Below are experts of layer 5 (counted from 0) of a mixture-of-experts language model. Rows are named router (the router's row for the expert) and show model dimensions 288-383. Each number is 128 + 32 x the weight over its row's rms, rounded and kept within 0 to 255.
After each expert's rows: "comes after" lists some tokens at least twice as common just before its tokens as in all text. This comes from a sample of Wikipedia text that the model never trained on. Tokens count by the router's weight.

# expert 114
router [159 149 113 131 148  87 182 101 140 142 135 123  83 142 134 101 176 180 169 127 107 204 128 141 130 117 156 152 140 116 119 237 125 171 121 139 170 106 138  87  94 137  95 122 127 123 152 130 138 124 108  65 140 145  77 116 118 123 103 127  69 118 136 123  84 227 197 111 138 185 140 140 116 156 149 158 127 140 168  98 108 159 137  75  76 141  77 135 169 139 131 124  88 178 140 169]
comes after: " |\n", " was", " is", " that", " it", " he"

# expert 94
router [150 113 113 115 142 158  90 156  92 133 152 121 123 139 104 100 130 144 171  77 111 152 130 152 127 170 101 125 144 157  61 104 114 141 149 158 104 125 133 181 125 101 159 117 112 151 163  71 133 123 123 150 122 126 176  72 117 111 156 142 104 119  90 143 136  69 146 109 147 155  75 129 110 100  85  88 132  64 113  63 155 146  97 162 198 134 104 101  93  62 211 140 120 106 138 166]
comes after: " of", " in", " United", ":", " South", " =\n\n"

# expert 3
router [109 146 118 126 140 115 116  89 193 126 132 114 149 132 107 121 147 120 132 114 115 174 136 148 143 114 135 147 139 123 136 124 136 200 129 157 144 112 132 110  77  49 123 121 117 114 165 117 133 138 124 169 129 134  86 138 111 114 115 142  73 109 155  60 101 163 166 108 134  54 109 136 125 163 188 131  76 122  61 163 107 130 147  88  97 131  52 158 141 138 153 107 213 165 149 133]
comes after: ".", " (", " and", " with", " for", " as"

# expert 113
router [126  89 124 120 121 118  77 169 136 132 129 122  61 144 116 128 115  78 131 106 125 117 139 134 137 133 123 178 138 143 171  99 136 162 127 156 145 149 145 152 185 144 146 119 118  94 105 158 131 255 117 171 123 132 135 106 144 112 104 135 158 111  70 145 157 101 117 126 133 156  69 134 122  99  95 106  83 115 213  49 112 161 146 153 148 132 143  82 148 151  64 140 125 139 135  84]
comes after: " ", " a", ".", " an", " $", " his"

# expert 110
router [130 139 117 100 126 128 208 114 170 141 142 130 209 133  97 114 102  87 172 155 143 196 125 137 136 153 127  80 133 122 118 150 139 166 131  94  80 133 144 178 149  50 119 118 116 130 157 149 124  95 133 230 118 122 145  88 107 118 173 127 202 116 191 151 195 137  72  72 127 159 162 139 118 151 177 154 141 161  49 159  95 131  80  82 148 134 137  70  91 136 130  79 188  69 122  82]
comes after: " |", "\n\n", " in", " by", ".\n\n", " |\n\n"

# expert 67
router [159 129 125 119 146  93  98 186 143 129 145 121 163 137  80 110 114 109 181 117 120 114 138 138 140 178 138 113 139 189 136 136 141 129 137 114  75 170 148 113 242  82 171 118 113 105 220 113 129  81  96  93 148 155 139  48  95 126  77 142 130 118 190  90 114  72 138 111 139 124 120 119 126 104 137 103 133 130 110 117 174 115 120 140 104 141  99 160  90 153 122  55 156 129 139 120]
comes after: "0", " |", "9", "1", " (", "8"

# expert 106
router [130 138 125 107 130 109 173 136 220 139 128 120  72 139 152 150 144  74 129  68 128  60 126 142 130  49 139 174 129 135 127 175 130 123 141 145  81 115 155 114  92 165 140 129 121 104  84 138 139 171 123 121 129 136 104  86  39 123 115 132 198 120 183 144  90 117 100 172 134 120 151 141 127 124 129 105  77 154 168 118  78 114 185 129 149 128 222 124 159 166 195 113 174 153 143 189]
comes after: " the", " |", " a", " to", ":", "|"

# expert 100
router [135 119 126 112 131 143  41 168 182 133 145 127 140 131 159  81 163 135 154 151 113  94 143 136 134 176 145  65 130 170 140 137 132 215 155 101 165 158 151 102 137  96  98 106 123  38 206 165 140  97 151  97 117 152  56 127 203 128 145 164 108 115 146 173 143 169 107 132 134 190  74 144 124 148 191 160  98 122  93 223 131 103 101  82 119 145  34 107 163 189 129  76 147 152 138 131]
comes after: ".", ",", " He", " and", " member", " She"

# expert 37
router [100 130 124 117 131 159 169 107 154 132 136 114  11 137 100 144 138 126 101 149 124 154 132 138 144 139 122 112 140 135 162 189 138 163 136 151 147 131 141 130 119  95 125 119 126  94 129  66 139 110 104 104 111 138  92 142 186 126 118 131 150 115 126 125 174 111  95 117 134 136 199 136 128 131 156 139 122 109  93 154 109  91 190 143  71 137  71  91  86 159 102 124 107  62 130 104]
comes after: "1", "3", "4", " |", "2", "5"

# expert 111
router [165 140 113 122 152 190 167 172  48 135 129 118 156 136 108  80 122 136 104 104 113 173 142 141 131 111 127 137 130 135 184  63 152 199 139  75 151 167 146 142 104 159 166 123 117 119 177 123 141 128  82  58 127 145 169 160  86 121 109 137 113 130 148  91 128 163 150 105 132 141 131 139 122  97 152 134 232 143 145  78 166  58 194 130 170 144 118 218 149 153  70 188 119 135 135 149]
comes after: " the", " and", "–", "|", " his", "'s"

# expert 20
router [145 127 112 115 136 176  64 118  32 129 130 122 209 138  82  82 101 117 136 120 115 185 133 132 137  88 148 151 133 108 126 164 135 117 111 126 149 105 142 133  90 185 137 115 110 134  74  89 133 139 110  97 148 141 175 190 145 124 181 140 168 120 130  75 111 209 111 130 138 147 134 142 120 130 146 114 114 132 156 190 155 122 187 142  50 140 179 202 138  96  97 140  29 171 129 133]
comes after: " |", "\n", "|", ")\n", " |\n", " /"

# expert 9
router [176 121 122 119 134  73 164 161 150 127 125 116 192 138 109  89 140 197 108 138 115 140 129 129 138 175  51  94 126 127  90 170 120  60 125 144 111 201 122 163 175 129  98 129 118 111 146 151 144  98  83  53 107 134  84  98  81 125 132 125 146 104 104 172  95 158 136 202 127 109 112 140 108 122 118 131 126 125  99 113  92 120 137 112  53 127 173  74 106 101 104 139  88  62 140  98]
comes after: "1", " in", "0", "2", "8", "3"

# expert 84
router [156 143 120 108 124 143 116 132  72 140 139 112 193 133 124 113 114 140 199 140 107 148 153 131 142 112 166  86 139 139 132 141 141 196 118 104 168  83 144 119  88 157 121 129 124 192 163 119 142  78 147 114 119 148 139  89 150 116 120 109 161 126  68 118 122 151 183 110 136 198 134 147 127 105  85 158  77 145  91 111 117 133  89  57  66 146  97 161 138 133 134 194 105 113 123 198]
comes after: ",", ".\n\n", " the", " and", " of", " to"

# expert 76
router [151 131 131 126 138  78 136 131 169 131 128 116  55 133 111  91 153 145 113 142 122 143 132 138 122 131 115 124 145 146 112 138 143 142 130  96 118 100 147 127  97 120 107 128 117 147 104 131 138 146 108 117 119 142 143  90  64 123 123 126 110 107 217 163 135  91 113 215 141 111 126 122 116 123 203 123 144 112 170 108  92 107  97 153 156 144  95 216 179 146 163  97 162 163 125 107]
comes after: "1", "2", " ", "3", "–", " of"

# expert 105
router [112 162 128 122 124 106  12 151 166 133 137 127 148 136 211 110 184  65  67 198 127  93 135 135 128 180 161 161 140 142 114 151 126 149 128 151 151 218 136 118 150 153 110 106 114  82 113 178 143  93 191  94 156 136 107 111 169 123 173 128  39 108 202 150 148 119 103 108 134 190  85 128 118 131 248 110 151 141 168 108 124 154 171 109  81 156  90 178 132 140 184 119  60 122 133 126]
comes after: ",", " the", " to", " he", " that", " which"

# expert 5
router [170 141 123 123 137 112 107  78 141 143 132 118 113 131 107 142 147 133 109  67 132 183 138 134 119  94 132 138 132 150 155  79 130 105 143 149 140 238 128 149 120  67 118 114 110 171  67 162 135  70 125 127 136 126 126  82  72 125 133 139 115 111 127 125 138  91 107 157 132 170  69 134 122  90 161 138 198  88 131 161 176 133 214 147 159 136 127  86 125 116 138 200  85  54 144 180]
comes after: "0", " in", " of", "9", " from", " to"

# expert 36
router [130 113 125 114 152 142 164  75 103 144 151 123 157 139  73 127 129  99 207  83 121 137 130 144 122 197 130 149 144 120 123 159 133 138 139 120 129  83 133 154 143 136  80 123 120 118 119 144 139 138 110 132 122 138  71 100  61 116 141 162 122 120 143 157 115 108  95 135 136 108 142 127 126 162 102 127  93 126  80 121 113 140 104 125 227 145 143 167 133 133 183 128 170 143 132 124]
comes after: "1", " |", ":", " a", ";", " \""

# expert 54
router [138 108 115 108 120  71  41 170 163 134 131 118 150 133  85  91 130 144 155  95 118 123 122 139 132 193 124 141 124 118  89 117 143 171 139  73  63 199 135 145 140 105 149 120 110 109  92 104 133 203 132 165 118 134 118  99 116 110  74 128 151 119  96 159 132 122 111 136 134 131 109 154 119 110 125 119  87 110  91  55 136 152 126 154 137 129 127 106 119 146 145 152 119  86 122 177]
comes after: " ", "0", "2", "5", "3", "1"

# expert 40
router [105 129 112 125 141 134 203  95 108 137 130 124 170 141  78 175 108  40 233 119 133 137 139 136 133 179 165 120 146  78  54 111 128  88 129 118 138 154 124 157 161 149  97 114 117 101 169 151 145 120 127 105 148 134 129  87   0 114 173 148 161 116 129 115  98 105 103 181 130  99 100 138 127 138 134  90 184 145 168  63 128 195 192  76 131 138 145 166 133 112 144 175 126 204 146  92]
comes after: " the", " |", "|", " due", " Total", " Final"

# expert 65
router [ 94 127 114 114 124 184 167 202  72 140 126 126 155 127  79  77 124 151 150 106 123 169 134 134 133 145 142 132 135  98  68 103 146 142 139 130 135 130 133  79 173 187 117 110 125  86 169  99 137  69 120  74 107 142  77 141  84 116 194 143 134 134  59 134 176 206 113  68 142 154  84 143 122  94  70 122  83 117 188 137 105 183 170  97  55 139 111 138 117 106 118 106  96 156 136  53]
comes after: "2", "1", " |\n", "0", "|", "9"

# expert 50
router [119 130 113 126 126  37 118 159 125 135 131 124  61 132 135 105 105 140 131 140 128 135 132 134 131  78  91 136 137 154 129 185 130 155 116 132 146 120 145  86  90 166  94 111 131  90 201 127 134 171 120  95 143 144 134 162 156 126  78 134 118 120  96  71 116 141 183 146 136 119  89 143 116 138 145 147  91 157 210 104 202 127 109  94 117 141 111 168 134 149 146 164  93 181 134 148]
comes after: " ", "1", "3", "2", " (", " /"

# expert 88
router [144 100 125 123 140 128 105 100 228 146 146 114 131 150 202  48 154 108 104 184 136 144 125 141 134 146  61 129 133 135 113 114 136 135 143 171 187  70 142 139 133 190 113 114 119 127 127 144 135 135 151 132 109 142 153  91 230 128 138 138 121 115 178  87 159 136  55  63 130 190  72 136 121 154 102 110 100  43  57 108 158 143  70 104 104 138  77 136 115 128 131 147 151  88 136 135]
comes after: ",", " of", ")", " that", ".\n\n", " |\n"

# expert 107
router [165 133 103 135 139 117  88 149 138 127 133 127 165 138 148 111 132 176 118 126 116 150 137 134 140 133 105 143 134 121 149 160 129 104 146 132  97 108 140 103 138 187  90 111 116 120  17 159 133  91 137  41 139 139  97  72  36 122 204 156 182 114 123 166 171 226 133 151 132 143  74 137 106 115 114 128 111 118 143 102 140 132 182 126  82 156 161  41 120 142 136 152 101 160 114 100]
comes after: " was", " is", " be", " been", " were", " are"

# expert 31
router [176 111 128 116 131 110 128 214 151 130 134 117  90 139 134 112 137 174 185 104 125 145 129 135 136 210 135 115 136 163 149 125 141 162 141  76  65 182 142 137 101 170 140 121 120 139 103 133 124 174 150 135 101 139 120 123 136 111 128 156 160 123 149 149 125 111 137  98 137 136  75 138 125 124 145 150 174  64 188 132 200 143 155 143  90 130 175  90 167 165  94 144 124 102 128 147]
comes after: " in", " on", " of", ".", " at", " vs"

# expert 2
router [138 109 114 119 124  91 177 162 159 130 136 114 180 143  64 102 160 113 114 119 120 191 128 132 128 235  82 127 133  55 119 164 154 168 124 134 143 163 123 122 148  90 117 119 108 141 147 124 142  91  96 119 125 140 107 152 135 121 162 140 174 110 132 127 158 162 132 156 134 176 109 134 122 146 158 134 198 133  82 121 151 128  95 106  92 135  33 142 110 155 131 139 137 101 137 120]
comes after: "1", " |", ",", "′", " and", "9"

# expert 63
router [130 120 122 122 146 180 138 165  31 141 123 118 153 136 168 100  99 139  65  85 132 116 124 131 133  86 126 136 142 180 126 100 136 150 117  98 129 176 127 172 104 200 134 125 120 112  88 121 137 219 106 122 118 133 127 102  65 120 170 134 150 125 104 175 133 112 138 134 132 142 143 132 124 172 174  96  46 115 193 101 160  88 103 101 100 137 180 138 156 137 107 102 134 146 133 135]
comes after: " ", " |", "1", "–", "3", ";"

# expert 61
router [128 135 112 116 151  58 186 175 165 134 144 115  89 142 100 101 143  89 113  76 130  91 124 145 137 202  95 150 138 145 135 181 131 145 154 166  90 215 143 170 138 142 119 116 123 158 124 132 143 102 149 112 111 138 125  43 182 127 106 117 111 114 134 130 136 150  92 109 135 197  98 136 116 107 148 139  96 158  89  98 184  90 150 145 115 139  86  55  79 182 111 124 139  76 140 192]
comes after: " |", ",", " (", "born", " with", "°"

# expert 75
router [175 139 115 116 128  95 143 153 153 139 133 112 174 143 134 108 151 149 133  90 134 147 119 129 139 124 115 151 138  79 129  60 153 143 128 127 111 135 138  69 127 146 146 108 118 141 220 104 141 238 126 136 131 125 133 174 145 110 156 141 108 125 174  77  52 190 134 192 143  89 111 135 120 148 108 127 120 112 106 166 164 137  57 118 166 140 136 125 157 193 109  78 126 140 143  77]
comes after: "1", "2", " ", "0", "9", "–"

# expert 117
router [133 147 129 124 133 210 113 141 108 137 143 115 159 144 115 130 149 160 117 142 114 209 141 137 141  70 111 111 134 192 117  96 133 147 123 148 143 172 134 117 138 140 161 123 111 156 165 165 128  73 138 161 142 155  85  80 128 127  76 154  98 111 151 186 174 131 143  85 131 124  93 139 123 111 169  78  96 110  51 136 152 119 113 143 103 132 161  96 142  84 138 135  94  56 158 137]
comes after: ",", " to", " |\n", ")", "),", " which"